config.yaml
num_hidden_layers: 11
hidden_size: 256
n_experts: 64
experts_per_token: 4
d_expert: 96
d_shared_expert: 384
hidden_act: "gelu"
moe_layers: [1, 2, 3, 4, 5, 6, 7, 8, 9, 10]
router_score: "sigmoid"
normalize_top_k: true
routed_scale: 1.0
balance_loss: 0.000804
balance_bias: true
router_noise: 0.05
router_cosine_scale: 14.0
shared_expert_gate: true
init_std_router: 0.0353
lr_router: 0.000256
vocab_size: 2048
norm: "layernorm"
norm_eps: 1e-06
tie_word_embeddings: true
optimizer: "muon_variant"
learning_rate: 0.00574
beta1: 0.93
max_grad_norm: 1.0
batch_tokens: [16384, 32768, 49152]
max_seq_len: 1024
train_tokens: 293800000
max_steps: 9224
dataset: "wikipedia_en"
Below are experts of layer 8 (counted from 0) of a mixture-of-experts language model. Rows are named router (the router's row for the expert), up (a neuron's input weights, with its number), down (a neuron's output weights, with its number) and show model dimensions 0-63. Each number is 500 + 50 x the weight over its row's rms, rounded and kept within 0 to 999. Numbers have three digits each.
After each expert's rows: "comes after" lists some tokens at least twice as common just before its tokens as in all text. This comes from a sample of Wikipedia text that the model never trained on. Tokens count by the router's weight.

# expert 40
router:522536437486553510560548488419464460544493491521483512451456511453538447465508450421551529492514521414508641557511498519529529501479484555491425431493495514501517493473504453514494510504517438
up0:475507414442514483485527565451548492523519418474519482484474476443539491494569535529447414529612468415539435493574526541485576461454554452509469485555452541418483495454538555536466475476500420
down0:512461534482463564492463516461491514499495534491514461504527550524433513468493491538488424431443642477444537553469505490530520555482447546561546484510589478491495440596491566609437458541502527
up1:491569444507472504480530485441494460562542510471532465545516491479593503432501578469445487533405464554420514492564430489540436517487576612547515464472467513492461449537490451458414492395464507
down1:530568476517559482632444577484537541483489449516426540490491553579498381580497490349484402526433556556486569552545626497557544502476386506507523548500654430475535524496499532505489597573463485
up2:548487609606533534522550522470625480468503444530387498443520480452415415457531460568462487414510490490439562508483455516491595523485520510550495451498459391511537495480501512525505461498476522
down2:546567563543433524496472490539624407467573505527493489555503512463476466498591471480475537449517498596496488479585407449502508525532446431544520503503441482400473511447506442589516522529493476
up3:463520497520530582379579416516461452543543467534479493514468550472512497511417505501410496483633526434519516556505471490470516522561532535496534475466442508502549442502466483527544599475593518
down3:542526500599523452559465478484447487491491499475554485522569508528487501485470455431530525404448581537534471530510461461457479533549480466514476547542487445467662532399498416441496457625518465
up4:479526522554455595489664462431472403522534481539500510510469599525442499510487499487531474497490529399479584521507497523446465555518452549455480485543592417487530578452475503429414487498540495
down4:537562581478512500523471441469495509503579502463434523529448529452533574530497435451524507524511466510615505455487439585436575488515544581549497514500554542587462498578474522450541492452539463
up5:484421591551546450471523446502569564411496558574548476416461415433487493481487492493516499433479467435573595517515429452442563549438466517407512500486651548572471540503547478422351504471507494
down5:501448541446550478530489556427428543509478477517542495491506576500502441486576616539560416560563482504515501504523519509573497465419508454519548538546445519454518460469466480447500470433486503
up6:520539574461489512500514513493528521493580446522510576461478543481527570492517435508560521456517399441506542464480436626504529544538403448509449504553483484547498436509501514480530521551423444
down6:629481531551491518475519514483485492482486472522534532497423539524533573398598543447501520571466522504578546456467568480480484537390590537507516423541408489487526463505545530542439435532494457
comes after: "| ", ".", "|", "otes ", "% ", "t"

# expert 16
router:510545495556481475459587470480473411593458578377491476513431557629463515518574497553528508500447615411528491507540482536505443475553508591506409552560519434549507479505551466480527609474436465
up1:377432479485490455542503495499411526554487500530552484530498501589573494470616571502456450538516545513503515402582523469526579375564487470485482560469497494481513452426537494537536492552533446
down1:473567411479449437540460553511495478467485502533419463444585521437486425497511528468462517544522443550538513421481506380503417457535447467493532561532461502458497635447484488485504494482391506
up2:530523507521372544450500533532478464579570456484462533533468548553535486580525541474510513511537553529488446592556518570439512480443544587467471505463603436486494560556448554464519427491433474
down2:564518467503379513384481601492465400515550462478514393458558546538502435603498478458536513470534533447458462453455500561482521548568549531436425514472513513452475503483559572504491382498587494
up3:435491535556574480517504452462498408489487570411469563481468482481538502486464438465515515477482583531508424400496550480401430487565580462591575542592485450602509519441432555512550477490610434
down3:452491553531598540512477557593403571591507467470568517568510483606459489400520514527480422467596491464501474537505437525452515512539473540488435436409565500437483516514477509480493502532480475
up4:465455553565519490447536491542415430491635458501430443503520526580516511509376481457562567536454523392437473459558523546496531488526486573393441530462526471558518457494619560637528548505426555
down4:585498514508495580402501587511512453501585484496579524451505484467513466509473587563536410503501569462536614539507489531472462464437623461521544593568494552529520529528530504436572501530480559
up5:515531541533510458489483533562507452445405526478444481494440487562511553530546516520491603475546525440410540537568500442457493566582552537471442364492446545570457436560634541492507431476536545
down5:390629515382495570575515498581507485432489502484545496476516497510473475522615533434421491521491514556442513543545512495502512471549494464435490402422570470556586458512462560519561537467527614
up6:539481544589453523441497558519513409517588507459512521475448583641529512526491497459472442542544591397463682384649473570477480438499534450553418499501508498468501446539424519503389534517412513
down6:592433491484582483439466570443504463410576484457511621545463461513446554411525553536376534454494440536527512496516500467541472455483504543528508427487498531396616592563460502436479489534591517
up7:433509473576563459434552527576554449502492601410489601520470430504499500472552571508539465522439505492455464521488459496613487441442527496454591492633415549439507533531558428488536469543412472
down7:535519516465552507507383467584517453558377565481508477511463553360511452548471469400477495467570474534511541510501447451481545458502441493514447549509525424469427568572587537525510480516531455
comes after: "| ", "; ", "f", "F", "–", "("

# expert 27
router:494540542471512551401581559493506480524485517391456559566378407511481379532494554513580548542478497591428465535490429526483485471546528525507565438487554420519538513542572526530454505422397357
up1:507502447531491556512541466514567562473480477503457492468534439477478500565528486558494455548442464604423503528447564424485487570531517430490633451553440523550488486471535444503502608546459493
down1:600472528525517544393506539442436425548474495521528451399539460481484501476558511556523545495492473478541499469548441497553464454531435378547519511446414480391490525469474557522523528451541531
up2:564594433406448464437523598532592484594441558387568518445385535484534559427520534441545482475477543503539483473543507580408475486500560470487484401513590456518529549513508615518498490445488607
down2:514535500521407475481415583548526528383539445509488545569521527399443502496501392545484500475480521475472490452446381486538518521563473564550470483524387602496466471469521479508440408374472408
up3:497551444517454479419583502483592466526527531519509498563556471511539519517474448563451439502442535488493507525544510516535496433436464507577422458566415501418479653569430517554519480390599434
down3:437458449531516499502520546484510500504598465478425521547593387464440550461548502545499511505499472475532485536462413454408443528433502401515522530521405496471501528492479400474432494388563462
up4:463480461436508506457506528580507510561594426436517551500464469464498412486478444467541516561541525558418402502447524558575535363489543489481485458596495457497478561464581565625526507509439452
down4:491451579464578481449538517504672489560474478495532443456511503519430517534608486526538493507412503558503416533436508498515434516460651411417473427407476566469501488502558497510515596438567510
up5:458420451475465538466558466536522489467574518497502490570444360516450530517378481517510526547487438572484573539472505529433577448516557494520513452545476464504474474452502454468421491604489524
down5:454476505553476465490417447462430482432496504556596530416454529515456474565507481620460467572441513377464477504443512491470435635459458560410543528391525509516539528515545442492486465564633549
up6:515541472494528465467602512553526512529491510518495540457461482560405518463455529499509506545522507487503483578527438571409469575497564539439486522569569538485539507529547431410487484498445401
down6:476559538563479496437479499454403508496506466481456600598420417583436483479457496555530470528520466515427526510515518448598562501491531466552528478544434515535516569510466472474431442497509427
up7:433454464446533555529553469554581486567464483415532582495548442539526501512507602481466548508414477483598534426436492438486504430501516514458473433515438472466435503491474489443543508525490602
down7:437555530486532456508510466630498481479479530430548421473488514529486510381451494527525449449530399511476511486465447539557456513428557508445551532518605593578541539445485569431527542444472513
comes after: " ", ") ", "of ", ". ", "is ", "in "

# expert 32
router:588478494491555406465579505518451434562445697452388526556452529518567499468515514547530508444511517410450467488519476499437561510501556575481378445523524456457552415495470405427488528466480421
up1:523488450442589576498569437481453439519557511429537481491507535450536545482431531489502574394451589553394558511428541508499504422517426596448519539473523514535447552574452394490526506466501444
down1:399464491507514520460453496617525554443508483510534526386586415404585515522440562502528563615541413415541488540618446435543518492523470468419519540499490510564505500520492486501462493517467510
up2:458543531529595491564539454487460498483512519567503451539508561633564517447527492513561577504508555519523535545579460522462445543439532423411515577493533495405399450504445493489458465574483516
down2:481492497488562479532546452513541540521509483506487485475537470447450579489547464544503426526421582558476483461570505455582492482530554514501515441566530608499545579521470499451492499414451414
up3:507504430497491485521480553358417481567531581559417559559443554537458573570525504541514464490465547455439488623442463519475512468534517547442518433564544488495521537469436522527380518469555560
down3:605510480519467484488569395473425456590531548534530416506502494481498524454513425572489482438450500432521502406538503497485594459452517451514465454556422471527588545510515501534595464470534444
up4:520429642521535499518419607488520455472549474450545560494508477542602516509519451498588532441458530500466542516489419443509518482546470514546483430494539405507476498466471452445464594481512466
down4:537498492487504424468594480544561458469414545539441597419446466483531531423503472472480450466457489549578473472542462416553472511551516420572518524506542441519510478500501565444494553574521495
up5:511550477485477487456524517530464443513487526557443549567469602391539471463591536478501456457468498497508459508495502459402495514587482534529424520473519532445441530470450518435463568403620522
down5:515534506474526502520458518506478560492495561528503501603451432506491494524475423533524520498540583535448523500502462414481472523602445701480540450471455573575550506483464512544583465465435550
up6:506441470480433423546484380497556410468502557451467362550556611511492496489606450596616516493423512496542545451529419552556452516448564514494481426511560513599442539520457491533580511486499525
down6:408498464424515474518558536505517475526495372495543566491470483553523480544522467437426408611531450485516533555411556488477482563508523460516484570448545508480487558464609548514477500497449471
up7:482498559495524445556565441440557483493469446453518517441499496489500551547480445507534559550438562523626497504482529526445523472522493519455504530464417415513481552546566526583435572496439519
down7:481487477534538604510522481486515486489425414414486449512408506556546442414499440541411459406432518476565552543599597450513536444430544456567534470487542479546549532512472438494479527533438495
comes after: ".", "| ", "(", " ", "1", "–"

# expert 3
router:455493469484498517559514484440558495555504574498530523512404428498552532565553645469533558450457532514498478479425501460469501471537516505477518539568586509558536503461601364486485500495461417
up0:445534418521503474508449547504498507460475575541469554511539472585552402471574438435538506476556617557487432473417537502368529509490539402510468513552495449513547483384513489491501476558582550
down0:497441557487493511428501487544545486464447552505455536507569578443492472398519429511515515488430490449556491521504567461520441529514550410544590457512457513499540616485436551462530493503488518
up1:469440519414537557593481466503582426496457498496436527519389481432550496524514559494501524513485603426443410445460435578425394531493533550503459462461489471541466636487536431549555489561429539
down1:485453453497461526448536491497464552544513501509494478406476491587660502500452567518481525386390506471399470542561466468524472535448477479449547564496455536472454581488478484363500435484416551
up2:572623539513505472484518546511499486423481468550481557466479470509578591480444585615567536494532499451438481514494465456535507409493543544533483446450490528544536577472484454465585486474507441
down2:498525546517484542438478459442478492524520531460547553511467531470599514385556450478507599452448503466469589540475495490469543567508538515526558512423401450574488471417473530561505515494474558
up3:437503491536483414553603522510448520465524515390470535599420568417535518555538454490459477447508453544502582455444526459553607449451458532428476473487536568536492472480475542513539525485530544
down3:548532509526423502505607478523534497477534524518505589501538488444521488541541341568429429513547474517456573479479424515451469513392460563428477491526465492421459525448527557473543506497571495
up4:548563544400497453517472478529426500513578531490500504468484540473487479469492500509543561555493486567471462476556556452506502417490657580512419513462529452525574488553515441523529416553434454
down4:464400483560446464548462476496480496537480517523578512529475525430477572578482502603507453452551471480444579450573514516471557447482460510510516547553443495514481508487570463598440539587542541
up5:497575510451507550481427595538607462506495543462536498586408532516450410423444568516594546581528521575384518454571496555457411511563457485545536504488511461592375508396516507562526557513508459
down5:457515461399483476479472422445504519453433504507516555448493538578533468485417466508547588474501415476427527531458478546494506475501489502432597521551427524464442526462550450386445528434452556
up6:490437556433462461520538502443552537499562443536562411442459515503497504502516460503497460476450543492479533485448442457509614484452460583520528435519513435559530532470470547499497493535506386
down6:502445530499612481515560507472447514586453511477408525458505601561503473462574421470416479476511492522483478436554524462503424528488405576484535476412593432467437490511523425522450571561540576
comes after: "201", "200", "202", "199", "198", "197"

# expert 41
router:494545499462498489478572524363438417509543470385502497510446390545501471492483496516536559483566587474512547472603536527505523470552455609511476402497578468486609598426515474570519532463460417
up1:412493493592470441573588434472447499548532566538513504366461491431508452565524432573473526553565491460489496545496467559376558449531439519529578572500515419539568461475512451486549488501472441
down1:457470438548485419453540552503475511528549575502451512503489546543482508525466535508512538506562471473480580512499498494492498439560527516446546504609481565447588477450407612495476527510562552
up2:447550461428566510470419568514530414459623530446489476448639501362541597576560523500505587461442508448581521498460509484439523544371531564559572506570517443676442524490478462553590465492498449
down2:534475447472470541453483498502627423507529552521431483561593512430613473546456569477493497469554574543429631597363439422537511539491493450555540459626553493523491537393534484432515461473530483
up3:486505429567436484535557478445475480466422563471539447500509560551504485499471457505529547477381537564537462534570531453434438435491563442471375551572491556518473521407505544538574415478538477
down3:431409542615534531607582517517491475468444504517415546543461487532500490456527470445526468506454437481395469489602584502526437474487568521508452505588459575525519506483512494577423478542583540
up4:437525612480535499517475447518563480522524506554531519555483483502478551462418426502631521558533546524439517451531485519531529574489494528420438484528542469454461518528553486455581538478504480
down4:512449490479549477484481491556610458416554446510433593439449563559469561499498546499491484536449525489437501424547451467425576578496476401570541465408525437552494577488457482427507415485481434
up5:550474529555533400441471369479522413405443497458528507484497501494498556530483483504465434487480564523504533495580484490525541556466464472562488480494529505584542486490464574486530539475455496
down5:485409481487496527531430558588478454499521535514455567538529515520500562513532594404513542530457492588461550510492480497477383473417561428475484479458548439514439499554482439449513416463479493
up6:512491453544562537411478545500476537563534478454491538493582474503478529513509496496496577532561562477475528575444515468467447568441494498445556498507576479438553530506530537588440403429408523
down6:549555495416484507446596465563435543509510502500528454497559541471394481546531538548538517410518612532501447429486453495505520541597488537519531462582531370557547582600591451417545479464513412
up7:442489593531579500446457418366483429454474476521595480470476500450446427519520557544453544493462501495467410496499446562459543465497487458562526484590591455548495533418497421487461557485473440
down7:460436518583463630538533509478489538443560403509516514516527486561533547485470468511468469525563494527463382563436415489432453442593511567505527567546495491462429421484509532496528609535453551
comes after: "\n", " ", "0 ", "1 ", "2 ", "3 "

# expert 0
router:504507541459495403494511507390468440445478628464424545580436453494565527543524486455526487529612525390511479510511498493493612518452480548485443494527530521577459578469516547518574477475490421
up0:445501556559501413486562480484541479542523586458430392496451458431536464511418506482558525623567424478508469532434414588534489597459474536445540547464475523535480512463535554531483531462452514
down0:495603438484445569601411480554515519478574454472489452358534422465470550514545460535479548520496500490451504555500487568534567480526511476401532489410418565599552433450515519487530504548470460
up1:483488551478517479578519513515540491443487415495472516524482475497398552523425543494463491632533545441474563508520496533462516416466531458474581565492510575481543539467530535426525459469484567
down1:486594510500527524505519513492457539573480465478521467441411502531548473457478417413483506576463502507451486521455508511498446543453438456465450437494542459613424560474596435473456551514472469
up2:449498421544508532499518555469533439439374531468438363441361425461465577445547554526541515578539541497528538425527529430535510565426444479387529480481534399496499437484594467503534548461474503
down2:555425451514434586565486573532548432575527470500479509500579494456420458588510518500450485473511516456553472498481465475476491457527476504523567473522470532391451507376464531467529447424592476
up3:461531496535450541486504406495500465469477498543449523497420479462630471443460550498491454490515552510488458584460414505486488469427490508505551456613435517530574539483509546537490518465573424
down3:487571564491505453540545451387590572506482557513520430492511536542522525431505512516474545402490425493551512610530492479530581445549488492548585465616527534569494449516573432440456440468560517
up4:552431539381507432566543533434509448462539499519498552490490502467563595564557544506494479517554464488492531500422453521517508455412531558517536450508543463439512573511534526465495591494412515
down4:504491441489476511471473525525535533562451450503466567600553519557443488451429540447445463577437539522524489524486448482524482486442551477627471568492595558431504371523477393548481434452587507
up5:472521572479545562468495575493470526424564454520506474553420547453536463502542456541553527483545466487537508471492494460516519482483497523531464518518534551429468466497519470523512524461514541
down5:566596529515547404548450585526492455495546513526546492450567473503488418530455395575479430561496578563497583543481504448501377517491438511487512556443532481393524543449417438480510456522424576
up6:403536504410545499467538500580575527472495522447547543535551481533543586521561579533411494438515460478453551525449418424438518433461417526602469440524562563498498471492439468423479544480486375
down6:442549531531519401472525579461414488496426531463459510438562506452474412412544469529469462467609497491497461534539425585443424486555472529459490462472484511458473431558438587485499506445522515
comes after: "O", "A", "Al", "U", "al", "E"

# expert 23
router:483507495510590467581573454427562437507540670416461513579517543526465485506543571431608616534503543413463466489531463461469459506604474510490496457584488377596597483512533405471487468469469408
up0:533411486560465538496678504473474503548518500541501468504442438550473540566465525446603446574521406524500549456478480483549496432493493489544515591533508378612618554449500462389448463467523405
down0:514469442421527523393538486478554440445537356457433504467513499576536439420477475481487493519519483541461553536529456452436445561505524459526536469533360558460497621438415536549432501486520472
up1:396481440452482476495495471483501432561541520383486455539388532468477520475452543486613462506479548462501511546574425481496500537558344589462583523525531498552521448528612597569581531509559507
down1:495466516479482487503498420450467549467486514588500506566525476518567522469511535588500569490529539519543563528540580471544547433473398461440483489560558511582450509487389492533528632488399456
up2:500508547484554503508519502478459484476432508505448529535546529456414529660469488498532558493532543437486496526402402508416561481466527577490507462450400424585521538502402470548522476542532541
down2:408507530519557424572462467505483630492499455518482504561473429499553516479414395527444490387415518469410455587556513543599514504457509524438457472558427453408437522476460541465503452487525538
up3:506440407515546501512497514436522472557634519450510607565485510448511547471579584522419398442507524440504451542546436480469575430556483550534396573542485403472550518527462453494482492481454545
down3:478549534475431457458522480486603468452528565528494585447526558513466527507476560485437562513590445493590424482505464508489405536514504415602508580461488523589488453554493407557477425497455431
up4:527525496495526506558479593515510436496555411511509513523465520528528481462541472490520480517465555501477549511499608493436574445484438466386520516649445456493545526513478462525498560499526504
down4:417568587479555533553411487545437506542426487451548502518504540610445527470500483528548484501528586510539521522479552550484546488527477483482503463508534605466495446565463425623426497547546455
up5:483467478457477521533421541466510478417474456415450509618567487515547579499512458482572617478582573466448468513485481523454500558560454475496493455478492433521453484445539458524409499451487441
down5:494421479411461496484435481427521512514536496554544350607582493432545457499502577502381407476530482512432539453481531518472479502571426547431514493531470456427594461466521527523412453361535538
up6:502541438610476469496516405518584458454543517498592456426497481562545473552471462439502424610492514461568521452539511500545424559579482484526584565590483460539529513520535425568492626459510584
down6:590587468448381509450500499514454477547429500525496582441482495492472432510435443592424446516460524518446509552524445509481490527565574463463564450458527487536529427493446550485407436515509507
comes after: "6", "7", "8", "9", ",", "0"

# expert 4
router:477548555454504472562618445422517516548478590470464539488480480500474508527585507503452529453526547448466500534526457531440539456539502500451460442538500498545465498500560437452427584383447446
up0:466515350523503446493496459520498508434542452590494480437468491645484592501669488568495463519534513483510555473566449536454515444528498492500524519513508539566486490526588483469463473486561491
down0:535550537458494396528505523514465619552539527494554564474408586452566468406450430448502443459561522429573436520474532485494578410515554529572457436498561446491435485528568445593528501493481477
up1:510506537416581499474546455375476479511525526493521468468554484574511564449506528604536494458411547343438563545483492463412497398462397541445433485446501542554485459400557485366440594449482470
down1:505616419567463464541603590504485531530402478514453538501544417463419564501464548559430504505437481503500503544498463465524398476468479478551530503514470475438381458515518489409556486451530508
up2:439464509486534482549493494512504504439564519520470465583567467511489526511613446514496518457519516451498588438475420585486415525527486484413552436474488527416469471418485488372485461477536481
down2:472564583546429501502485524434563564487446462509464499521469411530493556486558485416531563522433430429501455496517463441474492507542411565554541467454500586629560663450540514564558543437498548
up3:391504423483469515516449501477489500590546447515515471593481419589513553422472518542427390441479566371468428447493456487476515506450526458458515486496515491525567533513504411443467605448481499
down3:531493561498586473420499461523463415417498510486537587470551532468581497525364519545522464540518492554471552474474550529508459440500527457619437561566516529369525490544540430538594440492407481
up4:476508510486511499548464480481540471502461438462501528499514483419436526457500560441508523590535515381534527535486484545484499477509529596471400491433524497494522442505440473565500499476498521
down4:444409474582445569548579525556484498519500500551513596428442546542457433529570566476440543493567512523373492479610518468583530557452476565493476559478546485526555446562486489533426565486486448
up5:552514521490474505539524432563470427612552529425427498520557455542560577477539455550457529463466516522506364558483551415460418485456558501478492415571519481512426490581484471521520497455534476
down5:432531433511534578553501519478442509476430514472440526539579568542396478436517500568461510400508542547481513491480490506533510449523494480450482548461550494466542491499456538441508435466452522
up6:617510467495457512477460520638537501492445498516510457513453528504428515480505498526562491494540499496445530529511428501472492493522570466483459470530598458606547501524479583503458511387458511
down6:581548473522530513536447465524444518539456550522554460568527381557493541409481471491447526497452573551486511454582579453473413552464492489495356461603513523425540463513490515553477466552483534
comes after: "the ", "202", "The ", "200", "–", "201"

# expert 2
router:540525454430461514412540462484533391590486592411487458543473427578509437509506442519496434448544541396536510484580489463456566468511499550517411498598531494517589537481504469515573559457487413
up0:532463451468506518396456529506494444473490480541444480493457493486482513569531547462506426557617570527502567500506565475467592435456556564434424484524477567441494511542420527473499520469479487
down0:606529545538548530614510459589517520494487489496576556473492507593582518496526439477543523538421481443473456549559590454505542493524484485491452484497541498475429459548542585493513454397442433
up1:510519517455553400473527465499564403552475551505536412565457406445560504510488449497442480501528497436519474456560505427449501490600519450497558447518600380548428524427508441523540552498526456
down1:611458478563542550548446549539435564509597483542422496487479563523474515482493452497492475444363464559507563493446462432608509555508456517497538491492503473453461511441581377455497529433418498
up2:526444536485597502490521494564575440580528524353505461592525473487554550489544524495478510518468496530427512432530512532535432419509539534509467463533505571525415426521536542513536539604496459
down2:456433508435552520563473506476566506489557470445458571460435589484536549388562512475469469566523520490478502666526495490451422531540462468539488499448473487557499594461540466529499456491417479
up3:504518474481384545547501612547517576466502456487532527502425578570566598534518441438404492576514502523558470459560475498403456415391498477464517474492488467496513476518495427531509375475494391
down3:434527484493551537515443464433469473446519455486446563473520432536491391471539473469606464446531451416527553507616407591462454511500422482499497567546461518489544532522462517452489532570539466
up4:457469479500505505471539527481505460519367415438407437481518455554539432470498567560512597437493532559510511475589558405446492515445511496548471570542491494481538518397458561535516527566464464
down4:462440413478473474478513499494496450474532467508585467485430494452415537487450466544402439576542522549552450481432416536579501524515422494450502494609503480499470477566571501374538584497495424
up5:485533570546460432453413529523471440532669515549359502455367373468528584482585538558614500548496526538514505484481476464505565430555496506502449445512507359459531504450460568547469552481501506
down5:414453480546508433475468620393478463478452510545505540477478443561511473456529446626548446474543605663478551563529542527467439544523527554466553543464643507514612589553609462601560604503423588
up6:502507420523520401510461529474510386492531488450485490465460502525480529550503475590474500478537489510512536501500501459456585568460482504486557418481529414531490497516582503484542562581550459
down6:521541516457564482475605475489434454503536488436419566465484380508505515542497430463498528528434556498470545531509480479549465590376536474463580528551562566568532444564462491554462442468627456
comes after: "| ", "; ", "–", ".", ",", "("

# expert 45
router:520551474475461462500561509427454454530448572423502479610485496471454488505524564537518521505585510403467515460534392559502537459513471499480495447572512421520523507536474437518568551407499468
up1:455495436522562474504544520543513450503474537469458519503487587470476585605535503481558523528540422503561518451480439507508517494385528523491543516484458524567452484511477501466602533524474446
down1:464453476518394551410524508560485535469507634521514506498582469556550581576467474597471520445532521430440539541484506557524542429580466516463428518523492549537546436588504534500481477553467527
up2:530520570507485565534494416473484518535491517509488557536487556430446523510560539520447500498565426544453590557559510528475553477481408523514524516575565461478518552544482505499473548481553546
down2:368541476422501511614618561525559490447424511519528491393556517497553551464499491555352512378476472591484441372459416582516455491495437456501567524500449477528450467539531525543496556519487502
up3:480465431455576479562473435375476520475419516418619515572489536514487504427588504535549507432610532511374510505511418519526484454548427484546478543579460385540592444515433511526508548482514471
down3:532452514588476587477452525547485463446508384502522505510508409495421488433541505441563520430439588542551437501505550473610498458468558558414490466544501538451521567437398565541519462474459524
up4:603424458496462604456512435460609514522480604477509519518391486543439571478441490483491578526550517494452583410546512451560485516549561508465411504499481443531485461543552448665521574413467442
down4:439456501590538411485507480510577547535554454476375494529512487504435505529473425536525491567484537455509441400496484512462507526522531574506538415433563501507462529439517463496563532487556553
up5:561543444509503474453501487539549451571433618540470512544523576398482603495472520523559432490433571521482561514536578500500535507487488581480466547556560395558531541471554480556509480390623472
down5:469545516498555421467387485435485544628505524473458560520453459554476542484553585527530502504571462444540468503473543449528405605530533448501421437432539511498528491441499551482466489555481453
up6:505526554494537568586514504475529526470510548533487571563528441574521468523443493516466390451584509562444477498521417518442478504524500456520559506489504435487494469438518398525514537510527487
down6:462494468487522541481515465469614471493499408451487565480482561539358562493561519451558530544552475619492511644515428518561601537572531519448596495441468468448539489510481438584481435513478464
up7:535634395538527527504530464528520475531428588455509574589490473435399554416520498482472502540426532358553551446465483484406473600468539474475519494529503561424551455500477550461437477450550502
down7:478515569549516457536446443530490470523536439443500501583463583485530552423489483512518485408501540461488429483496524505531395575483426530523570407419424527538520568551500570479534534529455451
comes after: "\n\n", "ex", ") ", "s", "A", "as "

# expert 57
router:487483495561569405555505514477462438585501572482463586534479339485523481506525524459451472591629546480481512449554407454484560446418504601489420492525462430496534491543539421455507566497475461
up0:456445498477552474475546521458453520462506441467469562562538432557503619517568488531456506488500472525459455499484475431555437444456517616467508467459515571496493525534530416433481493520524428
down0:487426488548501555554462438595492510524510477503506452555435446460549488462499446485567468516499556422572514506456493510460594525479486593505466540512562573498413527421415412547575519548553589
up1:422469488390493503538524515467441453532415529614580545457493492468425420451439496477510576480490520485473572437452517505460542467454528559483516465512421488583431406435510463539523483553457523
down1:527526493511577543517559482532480485404522503487489461438516540548491453570464531475537430488594516600521554522461393466555595493473405563547470550456475573510477529447494535503560437363474425
up2:397491531485557460501578546540460423562428558492477511576467450414476529500495469446462499555577484483473484576474628482542440530434508486500525501491452479543476484505495400540579500602462515
down2:578635516520441494470417511416455579588461469492528486615442495441477483516556545574549352521501525548468562539503476492497455478511493511522516438495618520443504572506545500430484520449523565
up3:502556528504536366556553525442499577497524573478467400498578497541539429446518470463505462422597529508503494574643426582492511474487505524546374471509517507439580464496442444506491530476504502
down3:541555477504513523490538493551440477481464484511458513516552517383442464625536472555553553522442536590442505378458515452492511582525646454562502548418493561538490514544453521458541500473479472
up4:496439520495491423496473566468441487556540566435546451555472435536429497506474441564553453511541493443425539456504418544418461554465560557520423496441597457492563507601514492526454503521523514
down4:533435518483512500491487484512494493457520470459560478564448496421314556475469562528434431459448503510561563487541495459460542442578488505477486471484579517533442602554338483534518528465497463
up5:538432520425480550545432394553497441423519458538403515511517486456485518441422470443529523570513494531531443427482472497518474481547573416552592507550523526501605532443576549521486499542542510
down5:510475531460482568593538480514483492518517554536579535492565426517473563522493473556596476431501485438469521541557464460467568524580501462457400521498481475499431572526633485541444515479544553
up6:511516542493488474499513486610517385589473547508560484522527628502512452511377478455408537437510535499585600492440496537484536475457530502434467474451415444559456530422549463583565446537501429
down6:549454537456518468549456489450529478501461414477489496399464457442488486500534437495520490521556581520492528486429503524554427499477549431474486529484489474492472560623492461538388456502449576
comes after: "in ", ", ", "(", "In ", "–", "- "